python train.py --d_expert=384 --d_shared_expert=0 --normalize_top_k=true --balance_loss=0.000331 --balance_bias=true --norm_eps=1e-06 --tie_word_embeddings=false --optimizer="muon_variant" --learning_rate=0.00118 --train_tokens=491500000 --max_steps=3873
Below are experts of layer 2 (counted from 0) of a mixture-of-experts language model. Rows are named router (the router's row for the expert), gate (a neuron's input weights, with its number), up (a neuron's input weights, with its number) and show model dimensions 256-383. Each number is 128 + 32 x the weight over its row's rms, rounded and kept within 0 to 255.
Before each expert's rows: "comes after" lists some tokens at least twice as common just before its tokens as in all text. This comes from a sample of Wikipedia text that the model never trained on. Tokens count by the router's weight.

# expert 9
comes after: " |", "–", " (", "|", ";", ":"
router [207 136  68 121 166  81 148 100 121 129 113 121 152  96  83  97 164 153 133 128 103 139 149  81 131  98 118 119  89 104 124  93 102 131 148 134 154 175 125 108 109 112 149 125 166 121 146 158 116 169 207 169 180  77 157 118  77 186 141  82  77 182 151 125  65 123 139 154 141 149 150 145 204 174 124 118 105 163 130 183 135 138 150 148 128 117 131 109 149 133 167 148 139  74  96 137 164 102 100 128 109  63 133 106 125 111 119  95 145 185 164 151 129 148  93  84 126 128 117 169 107 141 156 144 181 126 128 145]
gate0 [114 126 111 208  98 131 152 156  49 217 148 162 112 117 136  94  63 132 154  86  99 142 109 128 107 137 161  98 134  77 124  81  99 132 121 120 106 117 146  98 112 113 178 106 127 174 124 104 131 136 123 129 165 128 110 133 112 141 166  40 120 147 132 138 135 136 109 158 170 140 134 155 143 192 139 150 177  78 154 150  79  65 158 114 171 104  97 103 124 109 140 141  87 116 106 156  69  90 149  92 161 162 136 110 106 128 197  73 108 109 166  87 133 155 173 122 136  76  99 130  66 141 177 135 156 148 111 173]
up0 [150  84 132 112 110 157 134 148 119  97 108 173 116 158 193 187 113  72 154 183 131 106  80 122 116 132  93 161 131 134  69 182 122 182 113 142  42  73 133 132  79 154 126 127 108 109 142 151 141  79 131 150 122 153 101 130 143  52 152 163 117 156  81  83 150 130 140 143 120 116  99 153  81 103 145 104  55 132 169  90 113  59 180 105 155 169 111  76  71 111 135 113 108 138 149  75 137 132 131  62  39 170 100 138 143 109 133 139 129 142 186 166 178  96 119 134 170 130  90 111 139 111 174 107 142 133 118 119]
gate1 [124 164 131 100 109 106 148 159 109 106 146 108  92  71 145 103 147  84  98 123  98 117 173 164 124 121 136 125  77 134 137 116 131 116 147 133  85 201 151 107 192 124 157 103 138 149 153  93 169 109 134 138 101 135 148 136 179  93 120 127  59  91 105 114  80 111 123 121 165 109 140  94  82 126 102 127 100 146 167 114 106  59 108  65 165  55  90 133 143 164 156 103 130 119  98 126 148 149  93 119 165 126  99 154 135 190 113 156 159  85 116 138  90 134  93 186 117  82 112  69 164 122 117  81 166 109 166 160]
up1 [ 98 122 198 140  98 174 159 176  98 118 108 154 166 113  98 134 132 164 136 131 110 132 185 191  73 105  88  86 133 180 135 123 100 148 162 126 144  99  78 149 115 119 185  94 144 145  64 134 127 170  30  96 183 135  74  98 107 173 102 124  62 178 134 127 124 117 148  86 138 129 129 194 174  54 211 102 134 124 132 134 167 175 176 139 117 157 186 102  87  98 129 159 147 184  92  81  98  84 125 154 131 171  84 141 144  96 109  79 129 138 115 123 152 113 134 138  99 110 112  99 105 144 146 113  77 122 168 147]
gate2 [124 161 148 161 146  90 142 104 174 110 119 171 198  71 109 112 158 132 111 126 160 201 133 127 173  62 176 168  86 105 121 138  62  95 174 109 149  92 134 134 120 164 199  93 168 177 186 132 104 119 144  82 124 125 139 132 122 179 177  60  99  86 116 116 102 158  71 127 138 159  87 165 120 110  89 117  73 106 144 142 114 127 182 134 123 206  99  85 180 106 185 130  96 105 171 116 101 139 144  89 143 121 167 145 150 129 157 156 112 133 131  92 138 145 112 172 146  86 110  88 171 147 132 148 101 207 120 110]
up2 [124 159 124 126 111 135 163 156 133 154  85 153 219 139 101 133 174 102 121 165  84 100 165 165 183 107  97 101 131 109 132 109 127 189  85 141 187  94 150  70 110 134 142 139 128 137 120 122  90 133 167 119 191 126 109 143  73  76 129 144 165 128 109 154  98 104  78 107 140 103  68 104 128 129 141  92  86 132  62 117 114 132  49 132 164 111 151 127 102 120 129 114 148 107 165 114 142 101  79 131 126 167 134 115  88 102  94  78 155 158 111 136 153 125 183 156  97  60  75 139 110 157 135  80 182 149 152 147]
gate3 [121  48 104 139 102 109 137 119  70 171  98 129 153 113 119 165  92 113 138 133 115 170  59 128  89 122 146  58 196 154 134  99 113 222 169 166  83  91 137 141 140 119 199  83  68 116  90  91 128 144 123 147 127 147 118 157  86 122 154 107 156  91  93 118 133 118 102 140 147 162 104 132 156 147 131 167 181 137 180  93 116 148 154 141 154 122 160 116 112  98  67 114 158 139 139 107 137 202  88  84 174 168 106 159 128 130 121 128 135 187 131 109 128 192 140  64 173 147  96 179 200 163 125 161 118  77 146 163]
up3 [143 115 115 128 164  93 111 159 138  58 137  81 130 133  64  59 148  86 163  75 145 123 118 144 174 140 146 114 138  80 215 163 167  74 166  99  96  99 162 130 216  74 212 169 174 119 148 114 104  82 129  24 155 106 105 160  77 155 152 145 109 134 121 117 138 107 137 149 166 111 117  82 111 149 117 136 165 162 154 171 113 134 149 165 110 154 142 109 161  92  94 134 175 109  93 103 165  95 138 199 131 158 115 141 101 106 142 107  81 128 110  95 158 110 104 142  95 142 133 111  86 160 204 141 134 115 122 119]
gate4 [115 105 120 105 138 122 165 157  80 123 183 173 120 141 170 164  84 169 147  55 115 113 167 158 170  91 127  99 133  97 128 126 103 131 165 142  98 129 100 220 122  83 109  81 111 179 169 125 109  85  65 168 163 104  86 113  92 156 135 136  79 116 135 161 137 128 150 176 130 201 128  82 176 107 170 112 199 175 167 146 149 150 154 121 119  98 107 127 127  98  92 106 179 141 132 146 166 171 165 137 182 118 118 174 171 159 116 116 100 119 163 107 117 157 134 168  88 100 164  77 126 161 143  77 128 106 124 132]
up4 [122  93 112  93 174 200 122 194 140  68 147 100 186  62 118  73 164 147 112 100 129 165 102 109 117 164 127 109  73 174  95 129  62  96 127 109  83 165 180 111 139 106 144 154 156 142 149 200 121 163 142 127 108 115 119 153 130 148 178 132  94 151 124 130 178 135  92  94 111 188 159 118  99 187 122 143 135 126  95 165 119  91 141 114 129  90 128 126  66 121 185 118 116  91 167 159 162 137 112 200 134 173 140 106 190 144 132 193 141 105 154 119 118 104  97 144 164 205 153  58  93 124 118 128 135 114 147 119]
gate5 [155 105 185  99 118 148 165 181 137 153 136 122 100 118 159 172 176 141 107 168 126  91 143 172 106  98 114 147  69 122 136  99 104 166 148 144 165 137 142  66 118  70 170 159 112 111  94 164 141 124  60 164 178  71 118 106 135  70 142 143 117 153 175 136 122 164  99 124  94 157 130 144 157  99 120 208 151 143 174 110 164 111  49 113  88 143  82 168  90 141 111 197 139 129 142 132 176 157  82 128 154  90 120 103 138 115 109 132 147 142 141 158 132 156 141 136 140 129 154 129 168  87 143 104  83 132  98 151]
up5 [135 131 123 133 129  82  98 124 156 141 129  86  67 108  88 130 118  84 128 104 140 155 146 153 132 188 165 129 140 119  72 118 211 115 158 102 160 126  92 150 135 140  69  60 132 165 105 168 145 159 159 230 105 158 122 116 124 146 109 101 130 198 187 132 103 145  91 140 121 129 129 130 124 131 109 191 125 111 158  82 192 132 118 120 126 105  83 157 131 103 137 133 123 136 105 154 127 104 111 125 113 139 158 151 105 132  80  70 103 147 125 112 157 138 170  73 176 121 192 121 102  97 138 145 205 124 116 152]
gate6 [136 135 150  64 173  92 179  97 107 124 109 135 115  91  90 135 106  98 122 182 130 116 121 209 122 122 133 108 136  94 182 112 146 149 133 175  54  93 133 120 214 112 196 127 126  57 189 139 112  69 143 156 171 117  61 100 105 145 200 145 176 141 152 147  70 158  74 183 143 136 119 142 100 117 141 158  97 101 121 155 184 103  72 106 140 109 156  84 105 115 156 115 115 140  88 110 123 163 136 125 141 147 103 162 111 119 157 143 119 172 117  94 173 101 133 102 160 173 178 104 145 140 133 128 144 102 161 174]
up6 [100 125 101 128 183 187 156 175 103  90 129 142 125  76  97 111 116 127 140 101 117 131 124 114 155  94 123 140 127 109 115 145  66 131 146 144 192 179 138 169 129  93 167 169 178 171 134 122 107  95 112 144 118  80 138 196 140 136 147  90 174 100 120 116 206 109 122 111 143  96 178 134 120 143 152 127 114 199 122 155 142 114 141  50  82 186 127 133 178 102 183 163 152 189 113  88 183 175 116 121 115 180 113 152 177 108  90  53 200  80 149 109 134 126 110 162 110  76 128 156 153  92 103 141 127 158 170 123]
gate7 [121  93 131 182 146 133 109 129 160 147 219  76  80 120 141  84 116  84 137 177 191  90 139 135 153 148 142 153 118 102  82 150 101 178 146 178 159 127 120 131 156 118 119 127 121  68 156 129 169 150  76 125  91 180  97 128 115 113  88 127 125  81 103 137 120 157 137 150 135 119  84 119 169 150 158  78 158  97 142 115  69 183 134 105 116 125 109 115 147 136  95  87 102 136 150 110 152 134  89 186  87 106  95 132 192  58 152 161  81 117 109  95  78 176 121 158  80 125 140 158 172 127 172 184  95 171 111 135]
up7 [142  66  96 144  82 154  91 115 133 159  30 133  93 135 172 140 155 129 131 124 142 125 140  73 104 183 127  87 140 126 158 140  64 153 153 144 125 162 125 179  80 105  78 167 124 120 123 119  94  98 125 157 173 128 133 167 189 112 174 103 148 140 142 107 138 113  96 161 133 101 152 134 116 134 171 101 107 158 157 206  93 132 163 124  97 114 120 127 103 116 117 173  55 166 150 154 130  67  75  30 134  61 138 180 131 109 127 138 143 145 135 188 119 108 128  96 124 125 107 140 126 166 126 161 116 130  69 143]

# expert 4
comes after: ".", "\n", "==", " ==", " =", ")."
router [ 89 118 145 125 164 119 122 104 182  81 147 145  99 131  55 119 114  87 111 210  78 179 140 115 140 134 122 124  39  78 122 128 143 160 131 193 129 135 106 110 135 199 169  66 159 116 132  82 106  64 198  75 193  98 167 137 156 129 197 150  80  84 144 204 104 126 115 144 194 188 127 145 145 149  85  56 116 165 132 197  87 139 170 103 175 125 133  71 147 107  96 168 126 113  71 121 154 159 117 125 141  71 160  87  94  85 174  83 179 164 133 109 116 101  83 136 149 139 110  35 140 110  98 116 153 165 100 125]
gate0 [ 65 109 114 104 148 138 150 115 132 167 133 152 152 155  85 114 104 148 133 153 175 171 127 131 139 117 148 133 113 140 128 143 144  82 126  58 150 151  52 129  69 109 155 122 146 138 155 100 150  56 134  68 122 152 139 128 137  91  61  95 110  96  43 132 137 187 124  86 172  89 182  56 129 187 134 110 129 130 114 112  92 162 150 101  82 138 110 118 140  94  90 163 113 119 102 133 153  85 178 123 155 109 147 151 150 148 151 130 164 146 129 111  88  84 123 167  91  75 112  64 148 133  96  84 171  60  60 172]
up0 [100 145 135 146 121 139 160 146  73 189 126  93  98 140  86 162 127 149 175 137 109 112  71 110 108 157 140 150 145 115 111 188 120 115 123  89 208  80 183 101  83  61  34 170 103 157 106 190 113 158 142 111 180 206 103  98 189 147  96 161 127  53 118  96  85 169 161 105  88 112 141  45  97 162 128 163 147 116 157 108 154 158 176  81 107 110 137 113 120  77 173  96 151 131 134 138 111 110 152 110 124 169 144 145 114 117 159 175 138  93  93 108 176  99  79  83 152  86 112 120 157 157 214 152 131  91  75 231]
gate1 [106 122 129 110  86 159 132  71 106 126 133 141 170 157  93  94 130  79 204 129 126 173 123 155 137 103 102 115  95 122 161 104 108 113 136  86 195 136 108 130  99  73 130  84 183  96 166 207 160 166 164 138 173  86 131  59 135 143 101 119 140 142 144  94 117 158 176 144 144 120  84 103 138 158 163 122 114 126 165  97 117  99  67 101 110 167  63 172 169 121 129 142 122 151 190 147 150 180 154 109 115 112 171 166 123 107 137 126 108 120 112  86 135 113 119 101 126 134 112 153 137 142  87 140 123  72 156  66]
up1 [199 122 129 137 107 155 117 117 145 150 122 118 160 127 110  23 177  83 138 143 183 113 176 103 136 145 150  98 201 114  54  65 159 104  83 154 176 102 123 121  70 174 125 140  96 108 102 184  97 126 140 111 170 152 122 141 103 229 140 143 136 109 143 106 101 120 116 138  86 174 153 116 146 125 115  86 143 177 121 152 145 143 135 151 141 122 127 166 131 119  99 145 141 164 119  98 170 131  52 204 111 105 112 128 128  83 120 140  68 127 196 126 202 169 139 134  95 127  86 150  83 155  99 200 102 108  85 127]
gate2 [111 129 163 145 168 157 116 114 136 182 122 129 166 135  43 136 158 132 164 118 178 166  89  62 139  88 116 177  99 142 146  77 121 135 170 160  98 125 146 102 115 118 120 144  65 125 214 114 139 181 126 180 138 183 127  91  78 115 171 154 162  78 101 115 166 146 143 189  84 158 170 146 162 155 111 152  91  93 113 121 130 152 122 111 109 193  81 130 103 128 154 122 115 166 174  66  99  96 164 126  93 123 149 144  80 171 107 102 149 116 133 104 124 165 103 151 119 131 139 126 144 138 159  97 123 116  99  80]
up2 [120  78 120 155 150  87 135 136 119  82 155 136 170 114  75 144 158 191  81  74 137 151 115 131  80 147 151 105 198 162 135 108  67  42 117 161 169 156 134 103 118 120 128 171 150 140 129 119 128 134 140 120 171 180 105 128 113 126 125  98 181 113 155  95 119 181  96 144 119 128  83 148 131 134 130 142 175 176 118 128  91 143 125 142 163 141 152 122 141 150  81 138  91 177 139 204  97 120 181 144  88 126 142 169 118  88 116  98 147 126 194 139 112 171 148 121 175  96 139 172 110  66  85 143 114 147 131 107]
gate3 [111 138  95 162  53 119  59 143 120  97 122 154 130 108 143 147 174  85 120  72 175 128  98 165 179 115 164 108 160  91  83  89 106 193  91 133  98 151 100 133 143  44  96  77 121 107 140 174  76 133 151  90 128 102 114 119 133  93 105 121 121 104 127 238  99 111 114  91 117 138 134 140 145 161 134 131  68 134 118 112 111 151 103 109  73 139 121 191 157 172 111  87  83 153 110  79 119 146 133 112 159 112 155 154 122 164  98  86 143  63 125 174  70 111 168 194 134 115 109 110 138  56 129  22  49 155 132 154]
up3 [111 127  90 114  92 128 102 125 171  95 103  91 107 160 192  84 130 168  81  86 152 122 127  87 194 122  92  97 118 143  73 160 128 178 148 114 137 127 106 135 145 124 187 114 138 104 103 159  69 152  94 133  94 114 129 147 117 192  97  54 138 119 123 162 128  87 125 114  91  89 127  97 208 148 155 150 108 141 144 106  64 131 132  78 125 188 109 118 143 163  85 158 122 183  86 135 122 137  75 106 101  74  93  83 151 160 120 135 132 108  66 203 116 142 113 167 101 119  83  89 176  67 135 154 167 125 122 167]
gate4 [132  70 157 117  60  67 114 107  85  71 162 143 160 149  45 165  99 117 130 120  43 168  60 134  85  91 100  94 128 129  98 159 167  96 117  94 141 168 118 116 156 123 181 108 130 173 181 111 133 148  88 179 119 148 139  78 102  98 157 100 132  89  79 141  96 139  95 143 162 131 132  85 118 138 119 122  99 120 138  91 142 167 101 128 114 132 158 158 139 185 119 109  85 146 134 159 133  79 166 133 147 149 126 146  71 176 185 150  58 142 137 157 110 110 123 123  68 177 143 105 127  78 123 139 138  93 149 153]
up4 [139 152 133  89  85  75 108 132 196 162  87 191 125 149 102 134 114 146 127 118 144 160 156 122 154  54 130  80  96 143 107  86  97 130 100 138 145 118 155 129  97 181 129 152 144 142 187 112  52 110 169 132 133  77  65 102  81 126  67 138 155 120 126 183 128 117 120  57 188 163 133  74 164  81 177  83 165 115 168 175 123 141  73 109 136 194 131 156 166  79 139 148 125 161  68 168  65 135  63 114 122 149 128 109 144 150 127 139 184 154  96 175  91 131 120 192  71 166 120 126 135 118 117 113 133 105 101 133]
gate5 [140 103 149 166 116 141 127 140  87  97  74 125 193 128 120 100 143 123 123 156 101 152 143 140  97  76 170 129 184  99 104 152 133 152 128 105  84 120  89 116 136 160 102 167 195 161 130 123 104 102 145 156  87 113 165 139  94 111 126  76 116 125 122 157 210 162 163 110 141  86 131 130 115 144 106 139 113 176 119 113 127 143 119 112 116 138 140 184 117 112 164 150 168 102 124 155 132 105 160  95 129 135 115 105 152  59  90 102 158 136 147 106 125  93 136 130 129  90  93 115  95 159  74 116 113 129 129 134]
up5 [111 117 114 162  79 105 162 140 156 188  98 144  98  89 100 123 123 135 150 109 144 104 143 210  82 184 126 151 151 182 153 156 131 140 124  51 114 144  86 113 121 237 143 160 166 147 232 165 145  97 122 190  94 101 174 189 129  86  98 159 133  97 117 184 101 190 104  62  96 123 124 165 137 150 103 125 162 136 130 160 185 128 140 181  80 109 196 139  86  86 111 185 137  91 165 126 149 135 171 133 122 134 114 117 149 112 117 135 111 141 156 103 135 142 113 147 148  90 118 176 122 167 110 115 134 139 140 177]
gate6 [116 145 104 131 110 153 202 110 131 176 115 197 187  76 161 132 158  57  84 120 173 174 110 112 127 122  78 121 133 111 107 129 177 125  86 107 164 108 157 126 176 130 120 174 177 128 131 126 165 154 138  48 166 128  87 121 131 170  72  72 183 117 118 122 104  98 164 107  99 155 132 133 100  53 106 116  90 176 121 174  90 122  73 177  98 153 147 105 154 146 115 124  67 162 130  87 153 147 107 188 140  81 106 146 123 120 108 118 193  90  59 140 164 105  94 132 137 115 154 135 177 157 129 164 168 181 129 152]
up6 [143 170  93 114 142 140  89 176  84 159 143 154 137 136 129 120 154 148  89  99 125  58 119 134 119 121 130 191 144 139 157 102 114 113 192 115 139 163  81  91 131 134 125  89  97 179 122 110 128  81 105 117  97 135 139 158 109 114 146 154 123 106 112 107 144 130 117 170 109 181 149 108 122 119 153 111 122 116 141 112 159 176 174 113 134 160 161 108 139  79 103 137 143  92  95 138 122  88 130 107 142 108 113 119 117 102 100 116 146 111  91 173 118  90 125 136 151  69 108 111  60  80 132 166 169  85 105 172]
gate7 [ 91 125 115 110 162  88 118 122 120 119 130 143 145  99 131 186 128  97 187 130 132 195  52 112 113 164 132 110 161 160 113 148 140  77 106 144  43 125 144 159  97 135 169  92  77 122 126 106 133 128 112 138 217 147 129 131 144 157 113 120 115 151 113 134 180 176 130 163 178 169 116 128 119 146 136 157 126 141  71 156 128 128 119 154 116 129 105  71  90 100 149 150 148 119 146 173 152  96  99 111 147 104  71 145 203 108  59 138 149 141 105 125 140 156  84 156 152 105  85 113 116 111  81 114 124 142 142  97]
up7 [144 153  79 135 167 146 141  84  89 107 178 117 123 130 112 124 114 182  76  73 155 162 137  98 155 145 138 113 111 142 161  96  71 147 227  71  86 157 132 194  99 103 106 170 196 100 149  98 152  99  98 106 158 115  80 117  96 121 157 165 108  92 108 164 138 107 119 151 123 154 163 128 151 153  89 141  90 161 171  72 132 130 124 139 151 149 150 136 117 114 119 175 126  98 167 164 165  75  52 172 134 127 140 103 120  96 127  97 136 171 167 138 202 172 145  82 117 169 124 135 112 163 125  84 103 108 112 134]

# expert 6
comes after: "\n", " ", ")", " 0", " 1", "%"
router [147 146 149 110 121  76 132  97 136  99  77 123 146 144  92 139  91 108  84 149  63 148  93 223  82 107 135  87  96 118 158  99 139 124 129 151  90 125 160 113 128 191 136  79 140 127 108 107 118  91 132 144 103 107 123 120  47 100 156 157  58 128 121 124 104 122 159 158 158 167 147 148 155 127  91 143 111 142 120 136 111 134 127 162 127 159 167 155 133 141 162 169 122 142 130 117 165 108 129 123 129  38 177 162 100 159  86 118  89 170 147 118 134 142 136  92  99 156 145 132 178 122  95 165 125  95 208  85]
gate0 [ 98 127 128 169  92 106 130  81 114 141 161 114 125 130  58 109 173 160 154 149 112  95 138 136  93 144 177 146 114  80 189 139  88  67 105 159 117 129 117 181 156 137 102 115 131 179 132  86 137 129  98 157 176  93 144 133 130  81 107 103 142 153 111 180 189 126 134 126 150 104 118 157 190 140  80 130 137 104 100 170 157 168 190 102 113 105 194 107 114 136 168 111  82 130 161 147 130 126 154 131 169 181  84 147 157 114 159 141 120 137 141  96 187 125 101 155 120  77  81 110 120 110 117 129 126 106 120 129]
up0 [103  78 176 161  57 124  64 184  80 156  91 154  89 137 107 130 104  99 127 122 114 175 113 120 138 170 159 154 190  93 130 144 122  98 115  98 147 149 124  80 146 168 122 126 170 173  87  99 190 159 125 116 129 140 104  94 195 147  70 129 154 196 132 172  71 187 110 172 107 133  87 105  91 163 125 158 163 129 143 137 107 143 114  86 132 153  81 125  62 120  96 138 134 174 193  76 127  87 103 120 130 127 146 105 157 104 116 103 160 195 122 172 157 132 116 146 188 153 118 132 161 194 132 114 100 111 132  89]
gate1 [137 128 151 135 161 110 142 105 149 144 173 137 112 129 156 114 125 126  67 194 105 128  89 207 132 136 137 131  97 120 153 149 149 173 141 151 157 112 127 144 137 125 164 125 139 129 186 136 136 130  80 146 152 133  49 147 117  73 149 121 167 110 185  99 142 115 164 188 139 162 166 152 100  89 126  95  84 133 138 162 106 132 121 119 166 147 169 134 118 108 149 138 124 191 167 152 139 126 130  90 146 189  85  43  91 148 123 134 120 107 121 172 130 146 124 108 121 169 119 147 123 138 143 105  63 152 125 130]
up1 [ 88  95 127  94 167 163 134 125 154 121  97 111 187 105 128 134 156 158 115  76  80  94 111  98 141 118 161 122 176  75 123 155 138  88 142 133 130 120  88 165 129  87  87 171  84 146  49 178 203  81 142  76 120 135 140  80 167 117 168  92 125 129 152 108 199 112 153 111 113 110 160 146 163 112  65 155 144 119 121 200 144 204 161  73 122 145 181 128 103 115  97  76 137 144 161  89 133 181 189 119 137 153  85 147  94 147 108 122 115 149 118 132 126 153 185 141 146 127 106 132 163  74 113 144  76 142 118 165]
gate2 [ 56 118 135 191 133 127 130 127  69  85 129 124 125 155  54 126 105 138  81 143 118  87 166  75 113 152 168 176 179 102 107  82 196 119 127 182 139 116 127 184 191 105 157  85 116 188 160 129  83 190 145 135  97 180 115  83  67  87 104 144 156 135 125 128 166 119 163 156 148 110 161 136 129 108 152 164  91 112 146 199 175 123  73 119 168 116 118 152 112 139 126 169 110 146 175 158 111  94 157 150  56  90 137 120 124 159 155 181  88 176 136 177 123 148 129 149 139 111 145 108 105 114 129  99  95 145 127 133]
up2 [166 130  89 127 149  99 159 124 146 101 132  50 121 147 141 120 154 158  80 158 203 112 115 116 105 102 107  92  68  81 120 150 134 106 107 111 114 161 101 150 107  99 143 165 128 109 187 149 107 102  98 111 113 148 102 182 153 152 114 108 141 131 108 104  74 101 178  58 121 116 117 202 124  67 114 118 175 120 152  78 168 179 163 130 144 106  91 107 135 174 113 129 150 192 123 130 154 119 118 170 129 141 150 100 112 125 111 159  67 123 178 105 200 148 113 101 169 140 157 142  90 121 140 118 100  97 173 173]
gate3 [209 183  94  91 118  92 116 115 148 141  81  96 226 108  68 176 107 121 197  98 159 157 153 146  94  90 141 120 135 109 110 136 108  95 197 174 192 175 113  86 183 158 118  54 124 118 137 104  75 128 126 188 150 118 124 114 120 124 141 112  94 157  87 153 137 145 105  75 116 114 139 118 154 146  42  96  86 155 106 109 136 144 148 142 150  46 207 153 117 103 150  75 161 153 115 106 156 135 145 115 114 127 163 138 126 128  66 108 162 139  72 141  85  97 159 190 185 153  58 129 141  80 101 113 114 113 110 118]
up3 [141 119 141 142 109 119 100  78 159 131 167  91 139 174  95 116 147 153 179 151 159 145 150 116 125  43 144 108  74 147  77 131  83  92 153 157 157 157 142  99 125 133 127 194 179 103 153 109 117 152 136 137 121 197 129 112  88 116 173 138 145 145 118 104 112 119 152 114 106  94 137 169 167 161 152 144 110 151  71 158 104  87 154  93 106 142 106 158  85  92  76 119 218 119 143 113 123 177 160 151 122 101 190 127  96 168 107 102 181 155 113 139 115 102 160 114 127 113 130 140 170 103  72  55 152 160 128 191]
gate4 [119 101 109 105 125 126  91 107 135 138  80 170 114  75 103 173 156  86 143 128  83 118 189 120 159  62  97 150  89 164 108 131 179 135  69 159  91 138 152 122 128 139 156 119 152 153 122 129  82 149 120  97 104 104 143 144 137 123 190 110 135 177 151 118 122  95 161 127  77 144 151 139 124 140 145 117 123 112 152  99 104 132 104 106 147 117 177 121 149 105  99 194 115  80 161 172  91 124 117 121 125 113 178 149 183 120 154 124 140 116 108 128 103 120 149 111 114 134 142  76 110  93 127 106  93 176 120 144]
up4 [153 131 174 191 154 171 123 167 129  77 119  81 133 113 166 104 182 143 162 121 173 174 107 102 161 103 185 153 131 125 183 128 133  86 170  84 142 121 109  95 102  75 157 184  72 112 162 112  70  87  97 139 113 146 125 111 113  94  93 150 150 151 167 113 120 155 137 155 109 171 181  84 125 151 134 122 142 107 120 160  66 191 123 150 137 147  94 151 119  94 117 104 142 156  89 125 101 108 106 138 123  97 120 144  51 144 116 161 143  99  92 141 184 155 124 116 118 134 107 178 173 154 132 145 149 110 125 128]
gate5 [141 156 120 115 111 136 170  86 145 139  71 120  90 153 122  89 137 124 175 158 185 149 197 151  70  99 106  78 123 137 135 135 162 176 116 146  96 167  88 133 155 148 132 136 112 165 138 182 111  78 100 156 180  85 146 121  92 113  95  98 135  81 166 126  69 133 123 143 127 125 130 111 143 137 128 131 148 150 132 145  95 149 100 160 141 141 162 123 158 179 130 171  66 129 177  88 172 157 120 159 141  96 119 120  99  94 149 135 201 158  78 102 134 141 198 108 137  91 115 122 140 162 134 103 184 154  96 154]
up5 [180 192 111 118 120 100 150 179 143  76 172 158 134 121 147 100 123 174  74 116  97 169 140 135 155 108 116 214 140 126 135 134 131 122 149 111 162 125 134 125 191 148 132 161 144 110 140 138 162  85 144  99  66 145 151 113  87  95 123 147  64  84 145 141  81 152  80 126 107 167 111 124 207 151 169 186 124 165 144 141 142 128 104 142 124  94  96 103 154 168 158 130 142 136 107 116 180 162 123 138 168 103 104 134 175 119 123 102 148  87  83 168 146 148 152 148 167  77 160 148 110 100 118 173 110 119 137  76]
gate6 [177 131 218 148 144  84 181 140  76  78 184 122 150 134  94 128 111 131 114 118 120 185 127 119 108 110 126  86 126 153  97 177 140 172  88 165  92 132 119 107 141 126 127 163 132 163  53 116 123  99 141 130  72 143 124 184 129 146 102 102  99 113 105 116 127 173 147 155 150 124 105 161 194 111 162 146 116 109  97 215 117  82 213  86 121 146 143 108 100 181  89 142 147 140 146 160 185 160 122 114 115 131 108  89 192 149  67 126 157 134 129 157 110 137  74 164 143 101 122  74 124  92 111 121 162 113 122 133]
up6 [124  88 102  52 108 138 121 183 168 144 152 119 173 107  95 122 100 100 147  88  78  68 184 151 116 169 124 165 141 104  95 157 134 167 121 156 129 162 167 126 159  83 113  89 133 158 160 161 124 186 125  96 142  65 141 132 114 165  97 125 121 129 111 115 131 148 117 150 103  91 135  88 120 113 104 126 122 111 125 103 153 132 166  98  93 158 148 127  68  79 145 149 127 137 141  64 127 137 156 135 160 189 194 161 140 100 141 181  89 121 115 122 106  93 134 135 128 120 179 127  98 106 130 121 158 167 112 108]
gate7 [113 129 111 145 107  37 115  73 157 106 133 150 182 137 107 165 106 124 167  77 106 124  96 126 132  87  76 128 153 134  66 159 155 181 121 155 180 110 166  91 125  90  92 147 156 179 152 127 149 107  96 117  71 110  88 106 100  88 117 110 124 153 105 134 203  99 135 200 151 184 126 128 134 131  81 133 122  94  77  79 170 164  86 104 179 147 156 144 145 124 148 120 157  73  83  91  98 155 156  97 107 103  89 123 154  78 171  76 115 133 107 135 155  90 150 121 120 145 103 152 145 126 136 116 164 125 115 106]
up7 [129  95 117 144 101 133  22 149  85 112  81 165 116 138 174  97 142 153 109 130 126 157 183 137 138 107 126 121 130 128 113  37 168  77 116 138 165 131  57 119 168 191 174 129 152  88 110 159  97 129  64  96 119 120 111  81 180 132 130 111 135 110 125 194 107 126 126  73 152 118 149 166 133 123 105 200 137 177 124 193 143 124 143  80 126  97 142 186 101 139 107  89 145 150 169  89 137 131  72  98 129 149 127 135  87  91 107 125 127 123  36  85  24 126 171  93 136 113 108 135 139 157  70  96 130  85 143 157]